Weights of a small mixture-of-experts language model, trained from scratch on English Wikipedia: 9 layers, a sigmoid router.
Below are experts of layer 4 (counted from 0) of a mixture-of-experts language model. Rows are named router (the router's row for the expert), down (a neuron's output weights, with its number) and show model dimensions 224-335. Each number is 128 + 32 x the weight over its row's rms, rounded and kept within 0 to 255. Numbers have three digits each.
After each expert's rows: "raises" lists some tokens whose logits its average output raises strongly, later layers aside. This comes from a sample of Wikipedia text that the model never trained on.

# expert 9
router:098156121154085116110110110089099126156121161139108098130105163121165131135089153064089131120153139147125109126096116118147110099101120123055106134100172116142007133092177127171165097148112124158085130098105128105171163110097105069171111057130109203105123124123085114095094121156144089144121090117153129113159093116111106106147097135147
down0:106120128094139155114177083148099116129143143118183168073163080086169118112070089199128125104109109159166117174123134158189141113128182124095129135110134109068145183069115121204090163149106093105171161189135061198100082097145140088104091161109168149147093138131084122117150128243130179159164128144136122136138088135136105100180163088183
down1:091187173097156213173163189133096131139152128137110084155116148119099099091185116198139131116141107077151137117114079134131132151132094106087145071131071150114117123106171180145174054173135159122083063139099107156144134139087095164136112136113102117115125108154093059165128143096176141083121064119113101154211134139179144198093119148131
down2:105112127143120137127149147150129117151098174076138090071146115159084171118124137097114179147203103086113122096098050133160154122133134173062096130120073090042105106089133152086140140185165146135110140118122152143145108152091151173091164123096115169163144067083141164172108157133085160093131112074084162070078128156082101152141135156080
down3:078067115070112123142118058130157154163143153179152174072166118116130121138091096144110128118108128130120144167145090165088078128123138159185176148164079140096125142164106171189142151140126127126126127140126102181120161146084071104095140083136177096132153186108123116112116210125198216131115144112140138138112052169148126103111135134148
down4:104118118105142138143134138135118174183093152168146101125108136168135121095099135142086128137129154179080120118117160140095126059153189103127152098080128128113109152177141169104110108137187158018130151207108159155102061114126149104079178106088090086071168148135047127142160127133187131115141170165156118142056153135122140099167131151114
down5:098128044099082138066027136136120143122167131171159137139108143033089140075080128172117089109120085189145170114107096160171158071134088123136141130077141127149127171142138122163103124166090059134126121108155133124090139109074155109134115090184161171080139130168114110147151090118119092125174129087138210098176075097121171132148092123128
down6:104139114165093199139165201108104156107171156130112156131108128127112135139089129098116147154109116126098152103115126102150124169095115140150152089079108089081124150149075132114173106124212129145163173085153106150146122104089135080138102149082100064120168076042175133150156120087130109123101137144137061122122155180120147184106139153176
down7:142163115144189160114155161117161135154130173147147094083111103150173073056097122078093156124117147092164105099175098103092163132168150147072134135061146086121106091170156191052079137167152123140093145130138188142145134191131142147163177156053158144137108136135044146145096132084177130094134133088117133159081147053091100163120104183106
raises: " the", " its", " their", " a", " his", " some"

# expert 18
router:077131172147104134103128141146112107189175147102121159126121120138163150125166149045140152085186148124127099125125142108149119129157121180077105122109157110119079174101085071146122120108114094186084098123106111122117095108092101101114126109128107131123135099126126156120080126129134107140140126158077122094140144089103135114126151110098
down0:109128113146092164118124114131169170125141124140168159160123082104133104163127110146119073119167160087133159143089165099090083167097205105115147119170150090097114138154116087115146142092127115170169112080120133169161128130093089128098096116146094130095151114111154071124056055079100144100168175194117180129119105132110141113118125113102
down1:092131095166142109106114184129151159173126142177111107179115122155080142132121106115120172079172031154106113165136138149115154111120118111146163145148191206098141147180113174133150124128172211142123203150141125124153184180129153151065113105161174139073188139112141118115154143186119173146097101140132083137186117152155088152121145177170
down2:174105129110119159132126107097162135160127136125093115141170157190119101183106089155160230102107112174109141144115121113123135129103098100141088094162126155186149159142105106146163124091129162137137161123075163174119153149088108118082080121132120124143156041105103164109197115105155092200134116145084154108141146155138168088162152120113
down3:124110073106095147110134124132100113143114100167108061212065122117096161127103097167039134188155152113205131152118140147132115070160127105147069136160117155131104164123118120115141162115140136150129137134146114136158160121139128104108161143138079103110145170122112112157163116092165067115062111095134084163160173103078111147150112135078
down4:163069171181129082104132169119172129135085124111135143210102123124117112137099028093131081167072080155141088124136147137141123090161140074131161176091158143164174120129092131104107105135152197145142099107098164129153092121128139133080099104152170173103104109148163139114120180128129095091129087125195189074127140138167103108097164139109
down5:086117090156119059126078123091156079158127112115164107132137106158082142163120161156126064144172189153165065110122083125104115112063112131154111144147155111074088114206112151079088192086110125179193167058157204124055115166070122134096099111165110139113139104142148141139087166158084121131092155164146146107144087099114157168142117147130
down6:099100102112126151148099102098110116140073195132138108141116121163127134087081108139079107136116140059157145125222103112094165121156127120195109110195080123160125065141127124109091115187149117167179140078085078096136121074114074111118115129128143131084108098167144133174088086160145161135137168098142111089102178110103164127152192144092
down7:082083114122125157159050170131166114163062180155172102083153112129151165154194153133135155099130116100167123141083157161147119121116172184163173127133132067118092119106177111143199131116083095170081095093096146055179112128124131158149146120074120095137169119162131114145141170142112171114119166127084154123062133082128174162134127114157
raises: "3", "2", " m", "4", " yards", "5"

# expert 4
router:128158121123100063053107133094115087168116188077112116131157050138121121153165106098124108121175130157098115124097146065177185136139070154062077127180175119126075163150102101179088100088116132177198133076073146110113056122095112105118167074100118157132089151100103132049135083171146180163155188186111135089151127082123104145137147123114
down0:171171173072176158119156116084102102064078163158154083159082135098162133177142143110103128120087162145174105117110154106197164157116121150120096123162105120179059130174121098150209140161142100153127146089135117106094184139140149111099130110124046130170101145115114095056127105098094147148136116115161081156139149130102142132092040045162
down1:104129104115175125134131131105179173156130136108126095148136188123154123091157096099128158089109162118132131155150098133177164181128185126125086049151103077121133152120119147084165144184144114113107122142145105138183160090149164120133166114166131151070077138110162151143150075097053075137143127108125113083152138091101116078126133059138
down2:052134048146138128110139145084182172130121125156083131052103115122129156093155088104076116112066101131103121184122126159148088120092099143104146124124109123139202140082160152143072159155122108102086132136122160090144183148092148115126156124122105119129125158175111140084138149123126125113160096094171094078076097120137116161141100150092
down3:156094128118138109127173067186168164098162096132121144125176090122115133093133129103099018138077098153114092148159154145116113157179083154120176091189098195078110138144122114110136140147096109146233161054152152103024168091183121143102143067126109091133148172189077084124157151145128141107104155099114073115106136066075142076112048080164
down4:123128085182189148108129139071118138142166102122157137103160097111108140152138174151119055104131152083096117098121119096167150126140111091134183132181130110172112082177087142134152169079130154115102133131131116179162100160129183111162119112183126100149151112126131186165151135180158127123093134079083157156114135090254132146106140124139
down5:096164159126138105151110071168130171120117142098154207129121139131083068152137111176099091155098040086119115143186130091107123130166201129092108151090126096100112112118140194158134125115133135128105119168144114105091055107101047125123097139118147138140133117121125078141106108162109131116110142162129134107127129123143153143130181126069
down6:092103104107120168069097127165151128094112137111117124082113128147187131119105111161189103195124192114054140113124075149175099095118148084200117142094097105148094112194190039137132103139102120114184116147107086160121145156106169102102103173075160136107152115126124140095101107160117093132129121087115148116094102119176102100104098107136
down7:097050115055128134087145145132192157151125081094111143110145128121172118116097099138122169102164130089127090144101133118081140102140099158130095068202120147153063149140118087155128115130108111127050114129165141179148167172137130116133099097154149167175079080085164141145065148105135109123082152120140124139143139160131131172153129147162
raises: " of", " for", " with", " and"

# expert 5
router:101127107107094092088139099106068102167163167107112111109120097147127111112119100097151095121147153115113065200081141075141098125160102145076150151082125150117124134171110107183143102109072136151158108109096103080116125102108115136135113076092082144144105134119153171115071101123175085165112130155052131109122167114085162133156134146106
down0:068137149163146159159118109139131037151154120132114124125116125136112103167131090173086145095117165139117132163072093129074122145100091087111140114145166131134146128141134101129192060102151154154079102106194108100164098157117155097168120139091128142118137154165103102170087124180092093103111104111101110220143138161086179156196162057154
down1:104148172093153163105143121161114104119163123156121081146194092085105165164144133173123126154173121126093168119158132149156127183134150124081078148141103141146128110112171128134091179165120095117168069139125187102105199121097143130135147081175164161141160166133155106127083097172045090116159146100143158127178195114084130116168112096107
down2:140150097124170113090118176134132127155125140092128172084137125129142134120060145098123168149158150137118177125144144130122151108099068143129160105181138039151133130077152102149155191076133124126103198097109142102123081141161155111143118103156129132164115079222113145182138136137131123067135148085102137161070148106190131120132161099178
down3:089165173094121143136147096136166116105090121123111130152153126161145143107087144071098147077086111140083143103119131134124148096111127120122142053100137141134123129151158161162163094114069122161098128156151082122118133125165151066106125125131103191045073212128142065152118163092151079124182141096168134117058147153111156155116088184175
down4:136121100089136066160189069206187118149161200094082175116104163120136155140168104126112145092099101126098121153201132130117161140131132021204133109151132129148141148083157129144095170112132106186086101159094115136146196128149129130090137100114147162106166150114117093102144156116112151091154158116090186116155127112200148103103175096100
down5:140122092104115145158098122138120116173196160159164111094181168151159152180144097119114126107114127116149158157178120159129096090207158116197104149170090188120121172113147073100134094121162128104118132105164162104085092193073131107125136086151075131148123113144139122147130070165102165100106126049159143128127127181094125098113145095113
down6:120123176132078116135120159121128159120098138146115139120070130136085100112145196113114128246102144086171156099128153136057132158087157151129055123162137143128128108090092109119095063142132130180127146123131108153148171118115110125109093101093130122095117115110091190141102125145105041089148120128120152117092070135078127188110117083160
down7:150140139154118131099057139139121212106102122148128148115133132083122164128149141108131146124143148079176121100086098096083136099114154116145102114135097122134159096118114216106148086117142159164080124148127109132120116141128105168160117146131099129102146140093147100092177064094175124112122137147115102190132141099108151133126125107167
raises: "ver", "v", "vis", "qu", "f", "vert"

# expert 13
router:114134077094109122109073154145087141129162141101078134127077105149150077150149143108136167089143136156089079140115090055149085070153118133077120122147148100118068137092162092166168120136112120154145153130113113100143122103198105103218122157119091186162164093156115176084173122193174083138099066125083090133126185123078123093106111124108
down0:133068114104183101125105066131108206142097135138124146136141152166155087122079165126170148119132142179132191099252130100101112130180107146092123145083127206151082107079128137137116170104104147146069148164063108154142140140140085080122127193126163191103153160177078099132175113113109088063135151117102161065121160103174189155106159158144
down1:088152190134094153130098163118101114137094154148117164094149032092202173123116142096129172143146181142089066128105129134146116105082110184143102099123102155122077155104108169136116085102091089124119104107145088191193096175119123154108120156126166118097138097114069107085155105155153099152139121092175134128108117143097073145150122158152
down2:177130186084134191126149135097110164114100136116187124125126139176157134107142103128133084160156182131136186129168131160090044101121126125161116169110171063129212135107144122110172093089196115124176136121123098108152220115135130123142148091133108137174162139127104120088187083175121175107158137109114080155134072126083136138137163133133
down3:146052141107183118156138102124175119094131090125110164157129163154106116120122118127120158082119132128114138146209118173165094125121188156114079146136138098090149183144143122160153124123126111151153149111106088125144167116149140088186071089176106138151071131151114075101098123111169086195124110106179104146101118130144119110124124107125
down4:125134111069092115080143108202186121091130131130147162137160156134084107136142145092152100129205037112128070126119158127123102135155146102140178149119152144122122107108136159081153158167117106094151129191160096094089086148155146144156169123091089149095176122062143204128169149153089151117092117140084137159104130116120106077139067091122
down5:130125122156117127119151142107108159070123079141160128088150126136136093127108079123128152192031088116119135144159187119187109098177068091108076139176140092088181107098149163131138164158175155090080144104131192094139109171156149126107113202152145097148088126135131164104145077188164117118046181127159092136085140138100139128158153172146
down6:124135157113159175116109117140142116080114113121149107162145141107117114097124124145130142105163116168144139153145086096076171197154149097112162131148117153096166170108128127188132116125131102118096147132108192114118116162142139150213105133092094123162159112133080131113202118121150165128160161043186049102147142120174170096128155196118
down7:133159125176167119110162094143130160116159097120064088114202117100128106126092171130154111179124130115116095160096140136136189137075115082079162109170162156147096084113165099136111095114130148096171134112156123082189082116119098179063153112089099104126153092108094216128164141159108145164114110118112145114182131124154194129094172150156
raises: "o", "th", "ast", "lo"

# expert 16
router:109175166150129065111064148138063108163128097134112131116086087141133054155198130095134181139108089124126073141095171131131090139128089139135119135142148107130099157121180062151097131146120106146157091112094080132069133101093145098125143109118121182091137086131130145091123129144084140118142135144053093143181135072116133116211159100130
down0:120120093162161082147098157148180099107112148163073151122112169086114161163155111158128117109147090132131141082132105132187189095155116160131156165128121189088099155098150156129170149157114169148106139125131092127104143096139183131146126133155080128135143091050120123130077147171120121159130093115126105115161107141103160151095044178118
down1:146152142172088105182137097187139140092143141185129127136125106175112125088115177115107193140120120141190126118126192120114139139138198117152120130098161154129055112119075096147106128202123143151188146171175116169144103113066102126126078156062139087082152140170109149128123092117076138139174148122102099100172108076079108140171112149127
down2:112124115080172103098110088128098176109169131146121190064126160123113090105211178099110158187164111117166049121121124125064103150141137140192128109150097129176150162143155102121106146088109142122177223181127142114106141161119109115129117190153127073106160123122101090186123117145147139107176123125176104074129156172105138118152128101088
down3:151096102066085143201135142146109178103128128046139104147139119128136161168161092120121129092148121096092168108196149133126143145096105104140090160094156127224094112148127150121126108134133141154125123105141126133120108128140126120151145044137128147160079134062095151158096161130145100150113160139098119118123097123128167115129098150146
down4:147125165127145166119163151170134087102108125152145166115168113117152113125121090070131148116156139130128130130175096141170110127153132082079188115144081073157064115137079118153146163119167133128110140135148132121148116100185177114062136143207084107209141171160165126167163068147163120093097126115090109130085089084123151117125161192116
down5:108149203101091138078134184128174092103140045128215112093123122117151156137102110086132112153157140158130119147105114125118139063157163201119119079133094100139119088033135139180184120172129175090187103095115193089182091154117075164117166132117149087147107117110127177156055155088083124110136095159108186100112105119152145100060107147152
down6:044158099135072128128133157128115083131154097159121099142130209113158124099160153178139065157143111089120116144126119141075106169104177096139124098164099163107111119118111157174136138135147092076129090167123186197130144157077107091140114106134115050163125169094134121172127113147061127141131108141068131142133117135132150147159168076145
down7:126116142177124104127141102133044158098125102162144158104106131106172147063131116103133141160110138128156158134128135132101113129106078155220111158118191084129108163147205120146183143094154161116099175097114209118121168168118104095064139096166184159140122136171144181123169152163099154149123127144158139131133080174121122150132086089105
raises: " they", "\n", " it", " The"

# expert 7
router:153115151115084134142175160124120135149094115103122149110112085142134115205135155100110157118165153143111099086127105125136107048178165214101104163122127142125113146135094109169103114055069079139124097103104110064112133094077162128128149145124151151150132165103084181093088096163140134149068058155079131079164083096094137118162116096092
down0:158148108125182187125099114111186156122148110090117161107161153069144104129062109137175179134111073153122132131141058103108108125127079126129120117159166113112170156136170105154085114172148068147132165090138179087115177131116127125092165116113090149058139194102067126093157141047116077075184160121054188142137113112084113052063100074107
down1:128069135146157133152138125217157148124124187108104142101127149152112095154098067060112168077106096133136120120123136100091152160167123158107099158151173080136112135128149161145178179139129174153154069051093140168095133115155140147154139143133139167090132123152125124115136168164141184131129132193096134093112119113125176144072118131172
down2:158128137165103110065135147166099100140133119045165120127128133118182125102179167085086107126116149069114178117112118138174174157198142165145095100074131179148121136145139134108138153149129086165109073084117103126121085150124115146149105176139163116125141079127131105135125148105087136105129232105082123134170106153062131069124127135142
down3:135102119173142168115129073148117135174147191104068115066169115121088119095155168133150061134103157130113111110111131115187118095173149118096068115169151161131189070122106153116126109203124136123108113145143083148147120059084094117140079166095075114103144167119137135157067218122070171090126162160139114107092136126103176164110104080161
down4:130111095133164142092192144131135120149207097140143136165150161186122136115124088106215100090099139156080096096128123089141081170096130081141216113109176104108156105075149096138125154062165121099107088127152170157105072155158100110077154138163169101144161138169128095152094078086117193148140153082110156121152156196168165122140139131103
down5:125133154087127101155153116107119127093090176126137134162117158097127148146103130126142200076140043105139160165186127154057098138145085113109139161070131169123144139115099213066104118171132082124146166089139127081187180174148118122088184117116167114138159112178057153115112099185182098108213154082083133090126152049142095136046156141126
down6:101154060129110054165150167162109084168167160119110092101105142134148154096099145095115136146150115131121131124132153128045177140120109188151131121167111192141121090166178156113126136161064122149137137166058139122195109145159104101130132085113114150095105127062182054069091164115096175168169168125166136141116170123133120092104117129086
down7:155138136157106115133109074102141165187146155136158127131092167169083161162091108135120081126091114122103158178115081145123137120122143142164194095145117139076127120123174134109177120173170129142106173161117137169117121091149100073145130080135117088091066180133141125106126119148134196114098138192092111095166117177088123115061101110109
raises: "ing", "es", "age", "ed", "ion", " of"

# expert 19
router:091110161099126119159094136155096134160135136131147149149136124139156106121142092083135133130190159169091110148070164063075118113139099168129124077056132136119111185085104077191118113026136108195076144108143098115116141141138131134167126079139103177133113132137169209109103066133121106130135140157004107089116113097105104141116154127091
down0:125142097127128164133097192136100161161073168105177094173087122201096123142076088227163086129097113089135117135131153095132125085116090138156132155134156104167154113127070156107139122085191088176169158080060086146144172167128157104113126107140147131143150105172141088126131065108113137141210137133089136108171097187107118131140144138196
down1:090048068150149083124119090166189159140127106158092107139108087127159134135135165114131115070127126141152141173139122103066117185076122134167172190111123093090148155073145122170095161157151094090100073156124112084113135097194128115137098155123164150117075101083150154150073140126133096094132183157136113079131176185120147120156136138163
down2:151127151061129161161142124161122142100074126190132151116147133172142117157145139126131149158173181119124150101145070153200138134112153108137122164108074160152129125158115191103093179103078084032114157180103117082098095111128118140117145098105162138165123119078194144158149075109169111133098127098106125156146150097163156119153128134147
down3:124075139134150103149131155141152091135136126204175117099132106105154173134114058118184086105126155085123088138173124116136168093122125088166068168116112135107137108081153130101100125110104069131086124126116177184149158188085132130140103111048180134115103135133081110135180161096121130117071135061163083100123184153103088139148156154156
down4:089123139153129135136133094150109131154103054109160151128100125136134092139105144154177117159124137138112138151052181159110146137132094148148114089159130093115173153120108116087179156102108146148158074087100200114068106131071147125098137141077120117127144110118201075168122109119133091151129071100146117157118154136184183159132123099140
down5:083143123206171126141112127128168106093165144144173093112130121138111151104135198141155169195173108145135122140117145112105117075152125057143102101115110138135131115113176159172167113183143108069109131178161129094130169130162130174101156123078113165137132146184113134073227135090086084125174072107125151168081152144087130184122100142107
down6:192094095118082104133153119203153071188154157145154192164133117101133123204096126086091080094161138124101113188115108151120080141073161183174114041148178110087128139132162125119126137134183116112129163216088114158141085101124123113159132082062100134134110166135125041118106143102133185146146106151056102152154166212033155129120105094130
down7:124098062166048122084078127105162114141184106106147140126119159118164133132162129093100154115142161138167132099080087111115178156148118107156171161124141123175117152155110104166149078145105136171184074096157091119105048150093122108169136120178105122130050095124154191112119190127101137154098112117141095145132129133204150164122148135170
raises: "s", "ed", "ing", "en", "ings", "ers"

# expert 14
router:138143149158117041137131106155097140160104140139127156131108090169129121197179151097127135129125175160124064129085138100157081124141156171076109111198171150103118131102081136158099098068084054194132125178176095134135109127125127084129163132137146165126109127182075126114139138139142129099113151151061102089084091066157117126190161141109
down0:172154150182156124189149114167099101171131126192122105168108129142113108180103128095091155151178106113131194161169165125145117162139210121136085189129155131125121114134138192154122168109143089127106106124134089096156112133153092153045164107172155138134123116166136110122107167114109123114151097104106187137114126096175109152141155144123
down1:121109227159141153127128064118117160096148144152180072109157116185069154157126130097132141102130145112091139116106110061091129116110157154105077135055128099102172112121127128109148090113089161154112170063118148104141189142147129065181154144146125156130159047094108171138151066121127120128134159152113125171171114109130107100145044138080
down2:189129122121192114128130166118109067153115133117113153169146116154125119112113144131145194148054140114117127142105122155085174102141110146178102127121082144149105161133125141148066156087218117126082125129132127131151151095190143119084127161095183100122129167155104172097117150076097129091185087119138079075112127088170124107137091185124
down3:090154133133089151189127117172115124149131132184164102181177177114126135093134163121113104163144099152129210094109106128101199122134090132087138106145145097121170127088172101132151103132064102133047072146113137139117139195165130127118169102094166163133121166215116205130092161127187141160213173170120135091125171106083094135105111185163
down4:156127116076133140057115110106140119110112124107104113131095162106119125144099091171148159122148115106142140139162167161079130083188147137090131064070114155104110128076101074095075176116153143097106106122181113132214180141121141151073122093092135109152156152212077114140154093108124135142119168092126144113172186106127132088147158108098
down5:140103130165103148139105156120193161156107122088052100150100176106171145062116188043126155137117121119117120090095151121128138068173127143145130182105137131105129104040112131154110146210092136138149160143128123107107174105087103113222142080162153168168171152072153171140165119103165168078133100102136119134128159182066094061154140122058
down6:064138126136148119131205178076131162152183169154118140035123118173088168131167146171086139100137107159137101155091136158095121140137179138081066099082110130083122119134162142104131177108107078154150150152140100139131146138096117113094180152066134156141179171109124154146163175163116122131178148093070158133121143127153104037187107120097
down7:156144113152112138138073124176190159081133128122084106101080070124139124147055099124135136149150150120135124135095084132125101140140156133116167052081156132135104161135059131111092138110196157185117130099037123092101077124062122135126139151122081110166187148165147145117092083160113131122114144126152162107084097145049130113125178155104
raises: " in", ",", " and", " (", " on", "."

# expert 1
router:127141112160079108133120115105131132157125170118096185153089168161127098152122174086107147127148160178152131148100106106116126118122118179091168126170129161139089159105097063126087101124155116162114159135103140110140174138143115120137107104093141173115101097104159145087105078138145119166088082203048110102111197130111148179100137157105
down0:222068105094163139127138183185082063099149089124161128137128153079154128158108138114157146103133128168143119148163143046157151120148186093127154156135147076141129188104118115132175133098118084194075111085098104088114180105166137079156131149059132161149158135119138112118165069099122166125130136144096138181185106121108146127064142075148
down1:113138133100161162095065104163169137120119125090082183143122149143098140110090166152139160127100079108139139127140112101110150157142150131158163093102164113144139146101121145143140097153154142123095150129169139123145117115184170100108121098140191074150182082160116085108046132135112107173132157168151113065126149167176157095109120057168
down2:041111159134172123108130064124109157118122147107120105078104078119127152117135077101076088093115152103104056157147153134131117111100084155155150159106120066102199086108141165122093105086157173118150121139141072108113158186077122160098148154109121202176132148127106165194133124102094121106159121169167136081131118086149146111125094125078
down3:132074125092127098146104103109172154080080106179089101143112165118108159139105168092091156134123123090098128163130168123109055155135178106081142187085066129176125176159147113123156166114157118096096119136133207115085139129162108082167170155161092121101046096111150140089131099111091180148165154195128157134178154152176114104147058092110
down4:082075169099143110112141127172126165100194118117105127122140120175155135121096143190163102155155127124135145094098109135133143106149155196117136179186107091134098171164168142168105112092220155130129130141183136124112113097179067104158128121183097121080136116156084111112163139091106143139124116114151085137138089124118139101143158132161
down5:110094148052133130059115157126108171159141110102214116100139111151132122136124145162138166195148205104053140133143139151112114061158182103155128110085161111045124165133138119118074127147140159098114095097134144184130081142050120121126172141114140163100159126123081147138144123147094131156108080149039133180097167094099172118147159059099
down6:099087123146138099101161133111152121168126143128134135143130129172185152167091123162153100145125112133177153092099134177217125141190122137130047176144105047086076127133133174132162136134109113171073080137153114131048104109094119064145149128130119171149110134102160142152125148136122125169157073113172133136119129099152145087188164161099
down7:144092152116104140151056139148177160162175116109161097149135130086183099140094071136120099084189158200139127144104111159142141120124126095168111061092125099134148139164079135065097131111074122117115151093197115169110176094167099087109168151149133126076131119160168050129125140109145156175136099124150168107119180080130153174146078131038
raises: "|", "\n", "The", "An", "==", "N"

# expert 15
router:113114189163078061104077189140100120215151140101153132120091071151153105149167182082148134117132116123157109128118123116117100085146123159112123100136175083125111145131126125196094082116137110169135174143080084104137104075125129127116084086138148178139117141123159109087075078171148134129106107128133109127110169115123149110200133139133
down0:076132144111116156154106127162120140099156160097146129142068137077158166099087220126104132163146129053154112108152132151090086104133129106113094119116191118113122137073119125136093100114119138104076097116153164155166088142170157177107156109145076084131135116158123116049134102162125114082134120096174125112114136152089134174166140114124
down1:133072155112148126085085148118073106109144092126068120169118170156130139161103092108148156121192197183121159117107142093153128128121092102069145152106143095185110162094161108143146149134153089170062143139088136177107175120141146113091159121145152129122177072137102077147136119211079146069130140106141124126099169081154155163105118124137
down2:154083124056111111182099155141100135136166139087000119148106104161127100107167159137130114125120143092135193130133159181092073132124144160122116194175112153090195124131129114152086175112155119159094130161125130134148103128129114164174103104108127111086142118130118057117117127109119106157138090109191152076110088134149069191097158118140
down3:131118122114163109131080162126192102128088096099123101082115158184100125106089170143168107087082115127112078119171141086135075174107119155083143112099140096126089134104112100163126140136169072146131112173108113148092133162142139103053136134134130135134100159131093068129135119132139135179151075096171123144143118113172130076078103088153
down4:167160109071096134122131063134143131153145172145167146148150114105121127099061126187176134041127167098140127167127143163164140113108065114131111123161148115157099158162167130198166119080094100159169136098116090145115129143175115122157147130112129160138129169152123047164113160111112124169057125117174129126088110128149143184123084125104
down5:107072140097110102181111143069138133129143138153195144147098116096171104117100091164111094138103204158114159145156146137151108087132146099148096096117164123127091142139068138212136181154134072173112154159155102147049165087161175145118128123144160161112114123097131094130140179110126172132070165152163050102084112144079142124154083084164
down6:124153073133156156102140135146134200103117105089159170159122120155132117085205076135127133110145097180115114169127151142211159144132108126116082150147095155132084111143112096092105115090063159125078146144118128085148141163086109162145143150137173109115104105154119185141073137130145055109111134122107138146182126155102145137108103111120
down7:162147134135177128062119094141091079131081186147077177155157079163159110068122163127114121167178078134041132134123149094126170114127124149116157152112104178102144144118099115071056104087112133131167148103141114067090127188101127195124120157075106082122122139107143137122123102159128141087093181160091147154126153125093114122104160145096
raises: "'s", "-", ","

# expert 2
router:095168144073078108185100110123070050134143158097066132139128063137176147127187128070158112084147187117111086128083136131155151095165104126102160144099112116164049176120125109154168130110102088182170145161154115108145105154109122107148117108145091178121109155131120122079088122115129045138133149182060172120078185099069124109146169157089
down0:114170114123074078120084187139090121099122139099133152103157154149130128038118107106175100121153137101070165145152141114121172133142145066159096109149132132143127080124055116114188138121116130152153121152162112152140133128190100130152134164175110133126085164123113112114138087113158158138156153139130075151100132105116180110133133160100
down1:151139125155206139093064110099111181155161127087105128122185140138164139103073087103102152139159125177107175141125141110168112139141112107101075122103151120125157194152095126127118134163163144147133093128092208109102125138143096119149148157168108140037141134085139040129152158128108060151195122120111181162164137044147115128135113086120
down2:162155159154114148146132133122173110101157151108143148112138172102140125065125101122135153075128118130118161115135114155076124125070097158099078161101183095128131154129132122099125082084115076162103113149152123116102111055142049056133095092148152109114130128101158087092066140157092116095131165149166217134158193148120087059179052140095
down3:098111145127085101153154128156120112167160090153104120108109120092171092115093126114162119111134098154092168102141167135102094086160126168133203149201149156101166223066110130143086155117073198116126073096136106153191173148190095053142169149170159095133070180129091053174101124099094117115106121150174133094112149087125148132153121161150
down4:158137130129105161116113090123123103130156132145113090140150145176149093057111103167119096129155172148099169108113153126128159120109151108138139126139169146145118120155136133121084140097144191163115112162096171156099156123129122047087189128120077167091133117168112152191176157140142166101156118149154120080149112087104126106158172148165
down5:101081107085117190132109108083136127100122190176111105147189145136065166093096134076124109109089096138087101103170145135148155143109121122138162150154154123131175084141154112069130124085112073090068136152132130094166135048095127155101115125046115120136055110155133122147122117135135097139059198120101129128082119192131143120064198090104
down6:151106093116136094120117158067147154145106130135105160091139144131168163150126159111186151144117132152115117106114136048136100170090188074158107129123143125085102119110099102094099059120115077120105103126152105162151098105139129173125122091133165188142170124151119101095100108109174164141116179165115150078103113159191098150144074186081
down7:134119158120103166105110085159176090102142080121092134080146106174083149097148155097127111066137171122105088075126104105080105150131111159128149089129139131112115107142099115102118111084061108154129191081048144155200069069089093160169118107101144096150117138082166121128143174139126123117153171094091104139125077144113133150082048106125
raises: " ", " —", " 10", " 8", "\n"

# expert 12
router:107183119107088097108145120116118078170095132131128104128154104159103133142139156065182137136114178143102139105134109059152127142146135157074143150115139141161119159104060090167114116128088155134115122130099099086148121111067106156136146073117150136086100192122110103085150121159157145193121123155050152103103132147107104063184182129086
down0:144141190153144176145093087135133070102148064162154171128140122106119090113148089154106098124104157119089040066121127110154130131134109132144112113108168091145176149153185146091145156134170127101163178156142117177165101139153088135100117125156139101068112113168098176132144120147108140157099093154074146149182097095112107085142117172158
down1:225122031154156070157105130117151143084092091162131108159115114171132080101119142099120165160113165116147076101131157156120079105071129159086125179135108103141126160107132158145109190158087130139161139116110100085135153127150078133095088123102086136126121161146123129100113161088132095183112084142126168152127120123140128131137148086128
down2:134119185147085090147119136112095077150065148160110136139102135143156144128153055105170124140135070173131115189081148160164136127119154123116131130176075152112107091164113164115135148139073069083088156108189183157133172131067093115131081124131155122145122162149113077167162091155106117114127108200175123107151113142124108165161144124147
down3:137140134153095131066195140143198111124165155135147091148056112078108117097094144090217087082110178116131108140135162124126142136182156129095122114141083113111120135096132129137156151157163080132112127139125156116148110187039101179125173103180096141127153178119179128097081082190128135112161124151141114163145105084147117113145137094132
down4:111116167169120098128118131121079163111140166098158103172125165125117093120128138097153122115153174145143117104153151166134109124144097155126150058136151164115133093112133178102121145102154132063079150215154109168101118121141105135223121075156127111149134149091106096099178144107204126105175059091100119099131157136179057069146189123109
down5:082155124144122155149135042108100127138118102150104160143152091122105134113191123115160142093115146121091166098129131155140176097146217099144150098140112188118117099073110128148100113145153145159145075166167158136075076119066104097150147144068136065083100179204142120122129153140108073143169143133173115127167123162139109103165154118142
down6:117129059155144117151126120123149096112123094124115121202099107094112116137131188102141141150146125178187163147117107161144105157078154123143087097177131170158165092163124070101140143138138040109097105099143146089139121143136166144135164095116147091151202123116040163095123109137135134122124104106082130095134160114117145123102128144154
down7:152071168095159161161171108096120171078105169142155155138136047167133152175156087146192113151090124117211178130083108107113096107087208127162090164159109095116110120117163137129142155110132120129119090103119176134141113106113123091153146101109080152086165164167112091090095159118071162126072118122211108081126117102156146172136174233136
raises: "ix", "old", "AR", "aster"